python train.py --experts_per_token=1 --d_expert=352 --hidden_act="gelu" --init_std_router=0.0133 --num_attention_heads=6 --num_key_value_heads=6 --norm_eps=1e-06 --positions="alibi" --init_std_up=0.0544 --lr_mult_up=0.79 --schedule="wsd" --doc_mask=false --train_tokens=711600000 --dataset="wikipedia_en"
Below are experts of layer 7 (counted from 0) of a mixture-of-experts language model. Rows are named router (the router's row for the expert), up (a neuron's input weights, with its number), down (a neuron's output weights, with its number) and show model dimensions 0-191. Each number is 128 + 24 x the weight over its row's rms, rounded and kept within 0 to 255. Numbers have three digits each.
Before each expert's rows: "comes before" lists some tokens at least twice as common just after its tokens as in all text; "gets" lists some tokens that make up at least twice as much of what it gets as of all text. This comes from a sample of Wikipedia text that the model never trained on. Tokens count by the router's weight.

# expert 6
comes before: " |", ")", ";", " 0", "th", " m"
gets: " 1", " 0", " 2", " 3", " 4", " 5"
router:151163167147137184185167160138131103088136127093144139079125108111150138182151117087133107116091169128161103075112137121105154131104128103126119137124160103141110118075116104172151081131119147087095142103133141174113125103152108075111133127066142138129122129139164161106142148181109128072134126123136095145130129094140145117115130109132134168135115116113119131122142130166159117111116141171105137130149151128099127140108118104130151179154140140111153104115116117137145087120117173135128129121127131111121139100102149169164138134124118137097108090112114143119084116137145126160
up0:130082177172126164100147152149163120148068102125137116088117136121137142133126134117067105112146104108093143104123082095099118088082172110117105116150102107116154116122121148107148125118120091114091116121140101155144104138128112121140128147119125138159137102105088105105121108102058111144135171145125141122095111123094100116138089103149112142165132157079082128121125159125117108140124126163144139140078136103124126111070101147157109112112100105150125126069138108094120142108080150123116139119150115113142111116108116111099147109124107147103127090137118131185109147118148121139
down0:128165125112126131135122121135133142103149152109109110132157169142167109129086122095171137112141114143174132184124132127091148118142110140149100121128177120164125116138155130129095120138107125154134166137095105122092136124131146105157117110131130147128120143092122116122144150109185126127142134114122139132104131153123175128093149138127130102112149127154125154161149123138113094134117156098143152158184115070104142148131146175139169117078144163102128156173100155126109066111117094131129132117104149131109136088157169131133133088089107123155105148143154174102142070168153172091
up1:117142130091156104129166126132093123140118111079137118173138114127118152093150105133145143116120180119102130085105158144144131133105082099132116121099107106150091125120133141141123153130117122145144118163129106161159095124120130132125113146121096159122185104134153150108146101145133167135135088145102084144078146137142088125077146122100127143094099149132089146141098098122120110125155075143097105145095156107148121096098098166076141108114109118124117119127184103064135069135157121154129121119125139136096135086128127144087120167113144159112105116117136101119149105084140144127
down1:092128106144101125136146168120130143089137167156118087141087132095123132145141143142076136142126138146143149126132115117122122127098093159112138146159180125069122145123109124132098144114125163115114125091151098110093142135133109119151153083138094155130126090111133132136107120130155112131149085122189126107151097115151101114145083092146137159122150116118131122102144162112150156168186134125114101160109121096124133190104142190122185104146127109103150158123159109159165152157139157117156151127142102104125104065096144159100130138123130121124139124090108171128127135120136112121
up2:102098136142163166142120176112088093110119151121113139147149138131124144098127133153207142136151108133115122115119151143136105117151127097151107134133092107157104129115086133148125119133128103124118111115088082183143144092162137125136114163074102155145126136156148173150170137142088140091080149109123125124125094167164088126091123118110124120140135116127143151158158144135107154118089112151126082141098132112104116125107116109102102103121101120127105137108110087148152121134141130151102163118176109126104154166141164127122105154123154080106126127127106142141096090162061137108
down2:151116112098153128109129159145141151106161113145137158114096106128132183147120151116098137105133120160107147105141099149120157126122153159137128117098094129116160061105138148135116145131115101141146184103100177137148099166129126120155115132172113049075123121115119114168082154130162095152137142145137185137100121129120110102143154107171130148153111164149121113098090080178139129108124113139111103102128100136104083126091102149110150125102154134129137109144145117111139137087122125130134157086104105110105116130146093137095127131115168125097100133151142147143118134123146140172
up3:138121107125155163097125100131075098105136158136165152181130115094133161148116102117139142159085146097108117163128152112103150135148128108069097121163114102107123089137108126137112128162098116132156152087110162096115141134204118140142134141127128112134134145133112103094114116131177167162124162098115109158169175134146184112111134133117151130110142116100105133128161155107093191146094149117134101145147150110110140120150152139137122121098146152132116090152136133138157102135147100108160159104182144095142136151135116124090144138122135136127125139148108141127090100155098166127
down3:097098147127142131154124154111179137112117112128142127105123121159139065112091133150086126076136180096098142112108102165134093115137162150110130158095118136170117096134139121158117127105159127126135142140107091145120149161086147121096118111124140125080111122106101173148169156146135150159127160127117140142108137102109135128153181099143152131123110152132151128126170119101180049112100136158119125108131129145116116102142094102091123155134115145107149128141115133128114138149119141184120098140122131168144141129140133143159094143143111122123160156128136101048103119154150137094
up4:172112129135157118135137153145114128125074140107108127140111113169114144117117117057156137108163146126098116126121102110095146120109125144125128105129107094095145140157128131084136132126113147113091149207097134157136101144139129121142124132135136170085122126152117144149131136130131101119125134114114109127113134141152166123112149147144089155131118189123127102130094119091135165161157147157118153129107077144105147096092136141154175168089129155135117155143106142156143123073154096139099087146123141111103061085131123153094154104185121143157128145095140147116108145090133126126
down4:137139137111109124086096120152124047146163103144140147130154088092076140127135088158161138148159127140162131095127114123097147109101151140137105104180115121093134119099128136138076116130123157125130136168155181142098120131124109116126139101117127082115132159148151151152098105154149129166164133116102157093110106100126127145181151143091133111130129109174134138117158121126140099113126147125115111155167109157151091158137099138154128124137150147161121131079125110168106118142159163131115159140108179083078164133106120129140155126141158161131126113132127079130104107139134125125
up5:109177074154121125115165160160139142156145124159164116133175155107135182125095109107116122130100116131118081097114142135114160129129125149123119113149098149138111103142151161116133130143143127123133114162116165099131184105134169087107101168090139119123142125063148141137102108110049097101115128136122162136105159092125143127122098108169129107111118107139136101122148132131105131104108156149120155140095131158144129155138124141111165149189121155147104155147084137167140118150129104106156139142101137129123110125121098108168139127094151104138131127115083182131120172127150148116
down5:112111153146150087142136101130135100154134096110163110128118143169130131155145080132163139150137171157117092111168095130133112135135124113090103169079140089123139127122132066118182093113105129146124144105107141135107117136092102146167080158123098133162113104137114124115132083137134182100111105137115133147164135101119052109126101141122108108124131126112132097123114126153181136127123134101137158138125169102151127119088124144115117115124126156093119100148140104115132146154102110129091091141119146136139133083088169117148108121113110131123136086105094154122164157165136073123
up6:157130113127116101145149130122140131121165127152133156151146169123124119099109120123099106123161126129122070121131140142120146117109168143103151159165148141114122127130129125114123138129095141124128187122114124120192132111093157101130129099138156091130112156119165127140138122085146140108126145142143130139147121172115139143137177123113170132118116160149118167182080126120157146122190127135157158103098129143144097090158110136123116142153085124134124122143139126140117121121074143083200174142138077156172149096153145064113124112140132141147173132085127178129126128149151129157
down6:131091134138109101087118137133162131117149178113134104151105133129140083121180168111144116152127163113153145110147128113128090079136121152150075108150126112162137144153134135155143114122134156138166123124128136140079113149138089156104126126173143123148156106104116150131153107183151144143121136095089130108124180129119104135128089140095130197115207102151174148106142166131132114158100149142118140121114169119148122173111102150129151129133127120113117097155139132163124128146156107181084139120112134139120117125145153160110143093133165137130141147152122127096143159140095112092
up7:152052127133102168176075108080133099056132118118139121112141104133091125129138113116153086124123152130127128087113138157128114115130151122141124132148104087125158102111107090134095073115127131107123099167083104141125144130128116118145159135079124130133089149156148112102131103123107106148128120135083112119119110160113149098100144131118171150114122143136142154135173133090154094116139101155132152103116119137102108115148123086140155183098134162144144125171125151132102104111126118097141121143154146118119131112152125095086150106179167168118125118174137131112099121116110156151
down7:140161125127172104101150148120124162172172112103174151145099120129158114163113143120134139151144122141162106156152097150129127144182125135121115157141119188119144071160134151112135107178146137082151150128118151159128133118143133115139130125129151086113144136095121140086135139142148115131156122060138106140152164103115144089102127135123156111130125149134129130141112160152107092139130106080132155161110144119087120128144162116136072137096135144139068116124127119149131137104118154151112127134080123128130119100127136131156148203165126122179100172091167132147140146150118129141
up8:103138128179135106133158133171134145136113088186127141105098123141126145137110143139145109103104122148143135126081118146144140135126146139125112163112126179087109104105109123125101126114122141135129131124130084117114108150101129102156140133107170099135118093138166110159173102101144137114128132117104083116105134121147099132126143177102153149165133102115082120131097122144134113067143153096102094099110161118116121158087159128105125115143152102101149105080123201111102119065127157133088134124148098098124125105149118120121116120084142106140172109064165150123133125130154108130
down8:106121091141147138159123111121159130125118158107105113097168143117138137118099096181162146125104154131148141142098130144112121158123134121112097142089115133135138126130139154133168133146174124120103116143073122117110103135164134129157153149167121102143062181121095129083124151144127086159110169164099125139160111115161160120142118121120157137119126118126123103164109090125164126121137121122142110087124140139175141137075083148084150127169145161126098115134113093150150111088124137137103127134078115144132134127118173093156151146133128074152090136089126097151170125159110098141
up9:082170139053114110088129126157103087137126129129057121151175164184110109095151143097145137099132098142146124123101140124088111148107099128171127117125127113137109118101114155103087108153096119147153077117166120093141107116097055162148136129104159140100126126147145081143160175122138126116123150092126123121113136112118150119131156149117143098104116136135112134132069111147146111116118129113132151084120140137129115094137153090101136092118109112104140139133120104137142100108120105090115142110128144106120097143148095083112147135155155105116098113123116117130170129099130144156
down9:134131144127123134135159108099128134116107137112124091128146095111106146136093178143118133139116130079140135152157133135143122145098116141104130106120096187054126103134124112135155126086137145156126125137137155153145118111141187163174179103126122130140126152115127135162126128134101126169090103161176108099132106145123150173148127084107078098112127108147111143151129095111132186120156092147140110140136123111118121108131108134114132127156191088111107114119142130181125166160106137104110162182142145124114096113098122114142108154079164113071144137137116119133139138113127147099
up10:101135150125110105127125098150118152097119096099114155165140074107118099149162120168131163138118117153148127100116115159127120128116073128106108114129130140150090105106127089133094151101141120142131102116076154091185118164128148151089123135116123135145110079128107159131098107119137110080166126086126131105138113086154133088176116138123121133111112188117084124099143094113083147125122130077117115109094138119152111153122124132155116141095112122146087115160073138092127083109161124122091161135122135098143100123077129125095128121127153137123135093133086110114099124135140124119
down10:125145142113173115117076128098142124090084116118139157136130111118106094094132111138118093146136129074098121132106147123127108158145128122134112147082122124141128069138123119143129074129128091106104101143153134121148152105123156046118134112139150136138100135136124103086107136085131176113153103112139078136155180153187123121178128129153166103122113168116118122113135137138134143142071153097168117100108140108153109132104128092141145109139148088146127161107151120126082141126106151153158130169140135103125088143140184141101126133130105113109112123116138112107176140129148132123

# expert 2
comes before: ":", "==", " of", " ==", "born", "---|---|---|---|"
gets: " (", "|", "==", "===", "(", " ="
router:162149156075108145138137068178111137117103118096114140106108150093100111122139132108146127101094120149118148120138132161079145137145165119141129093133107148129129125087105147155104108125094149131175138152122104129124124119120157165085153099132097141163109104056112135114153162138189159121095129153109076131136089157146093163112126136129121129137144122115132169135158188167149166132114075148118136127129146126125118144111113119129137147178135132104128103129091128111129134135138143159090158121143113121143112093132179088139090117132140119095145129101098117150125097099153134112
up0:157133109131121143164125122136097129114127114124111120105151181097085161123113121107136152103162091126122134115159168122073173121124128122127107127123111169135094091130117143166089136121133110144145116161139115166133153173120122135107103096119095139162057110121088170113107135119100124126083107131154150142145153133141127129131140136141135161091115149127122093148088155155150161119134093129128157108115139169093138140105116143110134108123137103127132125141106057115118132121093112129086150136151115091099152114149105116179173107165104120132171122131109128134143046138147153112
down0:131136118104134098095136112127156129144088094120120115123091144142111118129135115147150130148117135117131127125130119104161146142152131145139125139067126099129147142124205124073152119117126146154125099130095101144133137117130162095125122120160115148137121113135155103128106147174131101084140108163107133161090099155135073132116111131146140120163140131160112127108118107148117143185149135115113198197128134130134124138125151138192162127030138132112107119143124159133125155172122128125094131087135122150154144148120172127079125159104150164121119136125122130164159122135100138138
up1:145073120097069132118112164150110143121151145162125198114121083173128119128164115123141137096100142138100146123155132140142125161127108126121124111154135103149140148118083134116131123103162168126128174164133149113129113152130047140156148130145125102102120127148112073071128126149165136149176134121115084168115117140152126148118136152117108146119092149150120132117151134077126165171128080141105137138141114150107148116162137130111122137127131133133142144135098119123135148121124120093117163130087124106131109145089160151099135111156158111152164155149089147117175113119122116073
down1:134110114140134120148135130130156153112149083110091100151158123113149141083091129121099128093126135084100172148091110124185122111132119115131138141094114131160148142156149108125176186132142138156144091132145131166121173082110107115149123119142131158130170157159128152156095127100093164139129087127153152118116164139118127093117162157171140146145145150092128117118155123157142106117125122146091182159107143092156095170135170101146124102120130104138162116163129133140116124147113146137118078128118125103122127108136065131125125126068118148138104142137152123114145128133091120183
up2:122086129095093139135099112159160145118140127131154154094164126119147093153120132133149107135127107162138142148119156125125112172157120157152095122137149125153152114104148083147143129159156159128117107128117139114094160132153137146070165163091146117153146141103114130178114141139118121109138172144133115144099170133122120124110099148112113124138133122108117155090115157145109138132082120200103102112112120153126162118157091103089092073148180141110138129125086108117121099106111142141137108137105094141162114173146098100094101094084154124096130176115089106117121153103140105121
down2:134125094124138094109163135087082124149127115116132133127099157085128135095101114142142116134138147123130086129151128150124124116125128129164107122151151104126109135115133101132096128090152160074120149138143143132125146095132091087142120117154104149139121084132115117110142147148065163117138142105115113115112101161108120119157148139143134135097167130101090133125084112131168150104144138138133128152114168083142117154131082166111110122111120154142125168108177124117134121068141154160097091202137134140107127128134183158113098176145137080136126151162170122137129082118148090098
up3:111153147161155161125125136103128169135120086173109109130094123141130150101144118115145100167154095128140166138115152165088165135118113090122145115126119115066057095079108125140108101137133134123106163104174143142107152123146153134121115121092135127140149118116108108133144100141137116127084069134146126148148108099142103157098148118129132165146112132115104111110109127125109174116112173120133135132161099123114098141133106122123142125123118092153130090118122058133167146130160158153106158130089110088150166131162142116097102143127126120131119109117123107131155148187175092158
down3:118107130124077136126167125108150109125126119161103112129117115134102139110125151106123125118118108173152160127140139148086113126077110146159118098089074175138129137101130151085112085124162112112168139103134115135121092177122127139142109106151135104153139095159089123119107132114136126140141130092077136127107117087105129087131106150156116123127110161092142112155095184108156142083121138187163160113123132095143116137139124140138149098171149164076172127115158108119123162129168150119138146132106122116163133153174147125142084146124109166122096106150119089147132134105110104145
up4:122122142165163105118122130137134135132136145129147134107126128093127137121149111107142151125091112136150125123142163098139138132121105165087177101138137128137137118104122156165118083102096131123176163130120089137141133143181142132121096207104123119110092123133081102111117144148111122155107135133104142135111093110153149126149184148141162101090142154114120098113112166121137147121127148098085174088156133122140144112163109119147134157150173147160091113138111191132094120152111137128147147127151127152148112098142167146112170110089145129101118090118131096150101102144165120196
down4:135109137086147107161117150107128112128117128091173151145113102165157149132128155127076140141130129147081114131118165079143121159105118125151115166127144201148124141139134107109128173115162127106108130152102149134088154107095120147157148143170145135101152109135119156087081147147132129131091128123092138157126108118120135131119102125140124159097132114153142136113130093145158156153114091071137136099136148078139144141170139153151141173161108142183124105130147076096122136092129121159116110120146155174129140117104160154115124137096151139149096162148145118098124124103084142096
up5:176091159147181127136138115122119177091117141133144169057141119112080140098135112159088113108147136131111134116119123165121134115136142118125127126117096125105114132098100114124120137111125131113094085138127105139123143149102112117112111110148100155141106122092115131120147117130124095130165136135111142087108108144122133114094150192075185154127183114130114131178121131130145170135101120159120126129119120121127123122134099133129138178144175129146131109120135068123127117124138129149150162109175130118135092107107122099115117118172154086180161115062112138119147093096137157166
down5:133135104130081128172115132094130103099135145092140152122076157155161156145129117080147145133120135166097109160098102108166133159129185169155138125138140122125104141150141173116143152063137113117130134124105120112129091115162143117121174152115147137095108164068095132152163134128095080147115142127181145117158136160144130133166107084131111107174160075112134124125139129146146142146171169133130134126139101153142127167144128118104101114109150104142123118158121126138103161151156099133144121151090092123126114093121107130146103118106105101134093149156157120121115162140154124117
up6:153108139109129112120128108142125083101140147143162149108125174109106113175133120159102145154098154149141126139085130138079129074129125105177121113126103108075143122154110118107092089156104129098126144139107127115092167157121160156120131122162115104097153134124126170139153129137117115164162123121104175130101141117111127124128160136117152131188199141114129154121163145138113148152146106140114115165179150127093149135121132106095136136186142132159130141118103136117139111171121147130092162138179110140132135097137130136176125130118161145142129134117075089144110158108116099092
down6:096182090158157119138147132127163127131113120138140130140148137154155108094137141114158098124103141141147133127145171158139154115181144139165143092133110098160168142112128143100155152100127119127159119146121150145110169156144150129133096126022103147137151116110144132118127109130134158099129116153146135105124148143085128102166118160128151136158146142166130133106122123109097122094098149112129114094106112121172099080148120138099148107142131099102138132130160132089114093113112150137120095158126165118149088126124116123107131065126136122148122183102110106122117142130172064147
up7:140098184112132133121077096143136127128066112158131147092108143125159086115133114127085121149118107122146129132116124135124149176163082113137084054129150089123112131162129149148148114096098178118142137152080169125144114135085139119125109126180157153157146133148183118130113116138118131138164130162113148121142138089113083148110161158148101132104138117083148111101133168067136160161139101135101152089137131120129142141146124135166127101148119129159119138113146150146091116128163143124118127087128126104141148112127153153135144074143128116136105148160130122125120119144136089129
down7:110111144158130127115140123124177105104132139107134175111127089130125106106139108137145144149132172149127078146117140147097142120138107097101095161156141117115100132140117097118125137137149080168147119125146112131141123102142148084147155096173116085125099139142155120138109110076090128122126125187195115108156118164137130116142119111107139109119078126158156132163128101130128166136165131152128164155151145105128162139134103149084115155101183149155119121104090121101162167140092115132117073115096122103110156083128148114081155108153091125118135139134103134132092158104132121117
up8:120140172101100136137191102112103108111126137141147120073138153073078119134111155162131097146135057136096131121088098157160132098136116098155152173191106097117115123105123122118151155115131128172133124117134158145166138107167138161102140155146165132127160119149114137114144154161108118127113158131115155090142150077139157125109101102132166135136144116127125102120103129137116090125158119157155119190155149121128132148119110128112103161098106138134102137105118141153122115127134119105114176173129139125077113122122136149138107170140124102130115120078153126136145141091105123154
down8:121146087137159107128136125117117126131121114100124076141104110099128087144138068109076121117131095146119149126140138133158137153130157167105131136106083122167150135099109160145122106120122172100147136100144128166121158118111129088106093135101125125172109110128147137120145106130130128151126176163129159127103136076140110135156133165126127159076155146137105146150130121119150098120114112110130151156155145139128137172137133161099122102175123106094157122198140085167148076129117117102109087120126087146161151112179113097100120160138107110121127156124166099105123110173119128147
up9:103111135141104157136127139140125150093101150129125073151141122105115166125148165131100104134094107079137110141125153111123138130135170144156089128110152140079155153097130135113147130133114146162112151103105151126116105175103124107150143122128103127143139133134141144085156133131092102116104179169124115103163067106100144144170128111118099144105123104121136150155127157114158125147163120110122123158112112157121196202130086110114103095098161136160101143158115146123136151117128141176063142069128135110141119145135102114120099138125114114091123121121106163120157145120130092140
down9:156145124130142098114139141107144123146171100124162171167145122146099124131096122141117126078061116134073122113119123120116161106136164122123147115133176176110172121119127160153123146103125158115135148133152119133118111125163126156139123095148162121119120131106138127105065121117095103132111153175084121109130173148092113128124156117108144134149145132091110152130112156156099147108126119102141119168117106157160120153129103124133147110190106110116123138158125132128135115133114137142143184164112130123147121121127156147158116168133124102120151126124099068117096194123079194138
up10:118102089122107144119165123114136131105127119112175085152127152147136121089124120088117131133132162152115133128146137147108108113129094125139142104167128128121150075124120132094123132134150097081147142104133157133156159136122111101140136130083133128177144100128147149148081170132099120139081167155138080104103113062173129114095120112137137088125133102077114138139149106107143093114137141126103118105176144115123152128190159118119123069101142120148151125115106178145123112119124137152088197114127125182120133136156112144157125112083106103108163114142121128126127110138096131119
down10:139110129124112156131132110133171105096110113161104110100121146134128101072162116104136088099111134144105107166138110086082129075117152116162143128110129118136173132162171154142114152152109113119107116147093127133129121111094116135074072107163126128110068119138112113096144140147172136122191148126144108085098132128122128113123139125085143127157089142143081107106081118117116150128171096158125090110139149152135166122119105156150154122137099154127151103158134156077126128132151126136129120127143121118184171149130137119161118121151100160082123120128123153131158140113129110154

# expert 1
comes before: "\n", "-", "|", " The", "==", "The"
gets: "\n", ".", "==", " \"", " ==", "==="
router:117145153132143169138150154168083132115102097125152142078116170088134104107104146073122116073092123085128113113144156159134153141139134117140161099141084133145088123095119112135148068160129154134168123155116146154153134065107133096110109166111080213135131103109158142149120101141151124114114130134129117131122101147113109120123148127126105136132131151127135159134164139185139166100140115159099163127130140119113104143116115127114155135123119131134184102128138138089122108118124121128090153123159156093145120140134104112151093117123146155088135111103098121142120145169099114126
up0:116188154177095109159166124146121131144137150135125163142157140114150143119114091129090154113140100132133120132155169117160139107133148082101127156152091118152086106107116129133101162097106131098180139125130109097074104151120133102098110101104151132117125093160141152135111108120145109134124094126105126157131155120150118172170169140098139135138118101115207139133095122137121175151157135109091135126094108103149104134133114138126130146132146130090116103121090157133121086129094115131100130111184116176145114155138120107116091138162163152144120152136113132161099120156121103090
down0:115139130069121105135132136123103129139114136108140123080123121143132097151124155126153132166147144165116129131106106162097086109106111157144113111112150108138108075166174100117158113125123113107068112165106121085179087112121165134166085121141158109177085112141091135078143141139130176130128145117176102123123114150084126136105112115106146112138129121143126076157108127092087133121086123155104133124141135125144127126134116127152124105100110146130157148132109170089117157084134128095138136131122131116137150109122102109164088166088098114110140092107123113119114167161158109153
up1:117094159094108141133132091144132095105130124168139116094121120095117112090087119121161121099102120154088169116106120087108108101137129110140141117139140156113144129170132101115099136146128099083164103170130116118113154153141131112184147137158143110129128151148113140169140158113110140160120126098140138155132151141089186142125150108125121163112115136102163142134154132128151125140157102163109146149143113131092129159136142111137114170100097089130106110064131131141174155105145173138109159156134134100130099123124130127154084139105123115125104122102167130145127098096094055075
down1:088163118160130074147122142123134134150132128134142140121108096157149126156131135086105129113151110110159125107183115125152133120098140124110113158161096121071115101119145110128169090099104131162141086083169157067164143111098133151123123150121115172114108125126099139111092128147122148154121181130142150116115109134109142093094115143153135150151156110144110138127144154125132112107165114099134066135113162132111141125146145135133181131117150173130132116105092117154140100153148118132125113125122122116114147114101075092099184131163096171141181119100158156117125131152114149154
up2:115149113117098096145119120139121190170145131174122127164149162161132096115114119111143119106138132108136097132125111136164140131131147126115143116137125104147167119142130097164146143170092147113123075153140082127107112120158070149170121137116125139136112118140144162104104146141146118107124147102132166121129187120199165180094102153149139143138142127094109132157134088185151101159116132138104126146134149173132121113154140134127099098140062121128128156170155123086133132130142153048141117095157134129118123117116138112118125118117106138116137076143113137149137142142100144118
down2:172110146142204168103123127120111101105072122125122121114095068121117137127135129126141156134132116150141158089139151114108121095100122129133113137098152159144105120119097179119145131143159100155116159105109144122167112170134166129105178126135151089127123133134135100138126112164106116139167112158112089157124069110124130087143136103086124110122127125159169109140112135093111138129153137122174147127123115108094169143102116121139171134121172116140093118074109119175135163128094094190120164144139126148141125135112135145124128132159100123185139155147155145119132124118123152127
up3:087149090103095134159103128144146142154122140144166084083146103122109141119137210160119122171115141140137112136174097113084071098111131110138136130111121147140132165113104092128126122093122149104138133100155102140104165129104093105105139091103161100124106083117124125103174150135125096129106141144109126121141139139102110137090111131121169139129108144124130133116143120146110089125148100093150120119131092170154156144115104077131108146132139178094125133117117108147128120093066156103156150117143159136078122138122155126145121113176113115144154106149085121099122107107128092136
down3:166159127167127073106145113077171124172115106150120108169170164171139158132101100127123145116148117118053153118162147148138133091142135144120105129142137127111088103142092147129121133107091111105147153116110148118138104117097147168098093134122117163133161105145090100083128133160141105180110133109121074159124121129117159106153124138183114096123105110142125133125133150145132132135095140182124152116115163110118117137163120144147138101086144093152158129137086137073119117120167110143119126135093131119126076159133123135106136128145145161135105114126121118132113132126110170108
up4:138139112143167148125144139091109165188106132151094085152076145115081149121173156148165158118088162133156101130099112085138156105129145128154116112102144100135146125131156122124136108118154115116141098121100150145147138117150120141149148111155122120114108147108158139139137094194126095144148131142145169117167129083107121129144084107118157156108160153154107138160128137100156099170161158121077078118147126107118117104127120121128162116161122117115152143083099139127117132126118121158125128100095171123138142088126152122112123168143098113121117123157105099093156097133148078156
down4:126093130134121070145129106133123130086200179158130147105157066117126188107142133089095120146100131131154114144128149140157155108143116156091132140122111168085107131119109130110142162132105125119081153145134132130080120153112155100183096128134132157112129117150102146126112098127100105116079124112134152074105149131152132111158138140090124152127153116103152142119149125148110136130143136147130121150113121131111149154098126127148144152101125098140108134147151103148084090141078139121106124145169154114157120145087164140134176133111138146153150151129150168144074149135091123147
up5:112092139154131088139115132130111190100123123143150147176116150148118101122163141147147125144114121105110135104134093087082136137119126163168144117139149120102158128091104138156149082153101162127140116121117092116142206118119148145125119160132167144121161115132099086194136098120137151138061112136113111113175143090128091085144132118142121156092098142128091141129125127128108121112161135138096163104101108125148119123092129140121075092134119116133148117093122142145133112140125133163100161112120122135140115126127128139100115097137142123141093099151177130132076099123075141151
down5:119126139121110098163173121114119158162125182151122144113116155122097118122123121119123128153131136087132152086157139155169157109146135106144133093138118080125130128119127101103169108120118137119104149123153125133132137120134128144062118084149084146064099114124106166147128111142144151113145111126134168154143106144134079124143140129134160135160123120127113071130124099124113114131143139132077151125058131116143100105143117088113093087061120120187111147081182145109158105165090119134125131123152168122157131149138122150102140146155146123146151137146164116166126107126114136130
up6:111145160136130150124153150132123122100128137108186132154131144151105115148103070137106146161186121132125090091133152144170131131145168116144125133138150073113128137139152095099174112137117118143169133085162148138105110124107199129111129114103162107140163146155153101112144144106124081121156141147120146127107104136121138121119149155114148145150161127097148148131128089138119125125139158152109114158082160130136148094121103141090125118115201089110134157111151152091112116107135150111141116115149122077121153090131134137124105109161096100139166131115110110126127159079089149088
down6:169110133107120135150079100137140176129112132171102155145156110098129142137147129160171140119093118121124121157106095123125151141119115127168099124150110188132137130122129195154112165125151127102141143174144102130154140127149108159133138109117084133113111109135100134154111137107158162103140116097151089126133126127117150126114098092103085076101106141145131109109145185119132132136125139135145119137172071111124117164139149110166120142192084125149132123154098121137124152142123116144125168110110133186146096174095129139117117155096158144134102143147175161140155123139164143141
up7:131117162127098142118153138114076141106096090108135161119119101143126137161141104130119104127137175114141130114142160130146118133116120101163092099137088105133117142141153163164134108096138103158134150147106124152157106130057131167156151107116101133161090154133108145104141114115131166160095150129128161126140145161164152161166147158122165121116137144166149099132081138094141097135148127071132138131133144140154135112153121169134145149099130140155104146132146159108133143075132106167138136096145159147129115129131144068138130107100063149173140139082105137146149121126165098105
down7:121159102113158137137094140140180165122152147126148128153167135116116116135119136121151146132122130144060137153162091181174126125178126179099158154111142115123142106141126069088160125166128145113150132134152126123115153168182149104124133154133120118097142057141166113121132137155137117106138115147135119149156160105119154110109131109137077127160111100094144148125170112124094160157118124201116128137148172140132142149137127110145138140100129130107165106137096116141132152141098139133108131146136115104130128108128117191152137149162152140096113116157125125102122150152092129166
up8:124130134154091161134123149103143138109127106148180109088155141133087123124089110101133127108151084116148149137116147154135128142123083179117131126125133091159119119113106106148095106136096140134071103150113113129121135132146146218148129133109113137133095115119116106128142108090121117132150140162139109169128083123164134126075141096101085092110163135173113175133128142162140136111133090096160123106148165095079124083133157149113126126162118127143142099121120094135144125125109108127137156148115116139098145105170127086164147109106158177123136185108140143137111120130108135132
down8:146149110142163117121130119103103138114097167114137118150102162132182144117099124133162115126135148112128093122138126122115139153131163117089161113117097140145155100154181130131110145135126130127113113148122072167139083122150121106155152091103106134120123128161150135169140125124124129176132103109122115110138139123086101158157115108101141155124134119069131072104119112096135173118156090167124166132158122156154110147177100128126153130071138154143088141137103160110083147105144095133151120149133108077131152112123089120143125110113106127105152106171120125092170175085146112118
up9:102180171155123114095136120096184154109138114099134112097128147147103146148152107102143104118120105135142129104106157151134122109160167126156123126134111128105125111107106137140129082168114133125155123096120181151119152128072097147130130130115108150133183112156123109151138120121108096106140161120120151160143138161142128136155108156110066126104113133092128154122125167137147104091121086106150146133160159128091127108141123146161151100102129080106164160159126123141142131139134123138144137100130114146101116157083142167141091104132144165097152090130126102209126095141101094112
down9:154085118073128174112112127143103151147125139120131123117104117130161082100120169133129137131130123131105118137148111081123136156147109158086158117122147149161133138119166128126126178145162148163127117174140129133123132061162167102107118115144156140149091152119148133121113117118142160144140116105112144109115118113116125127118156084117154113162142149155126107095158090153116153152183147118116131099131102099132099139144098125110144162071097148129106070092146157115133127149104151145111103157137154077146132096154119083146133138089076132163140144094129131069131148149123124120
up10:113139087139132168113159112182168159127179101088132101135132143108145144109139143099129142088159105133092145147129087173151118121102139143090132150146121144093104085101140132158124130128116160125121117098172153136125123100086111107120124154147128122151111106109147119111113111177154127164105123123110141148105133108152121103127177145130131105115141126111097126112146114186186136155154142106111104147106129146123111162082115134182150147138139131106156146090097107124139105091114184092084150124102167094153174130153138095107154100141135137133132118099170144113119129119098143119
down10:147114159113127114088126128127175099090146145165133162122147147088171105119091134173129146165091158133157123148120150124137182107131128153160089128097138095123151133153111127118086131094135108115128157114120115153146113156127152087129136122124140100133145131108121132102149153113107092087157119136152093106127127122125114129141135133108123185090140095157154089125153119118070079114097134129110109143089086100143152097104137147120130079099161127125107123103119146152133133102131069118112138168157149137079125113124103121135131148110157080098123141101128126156087146116187123119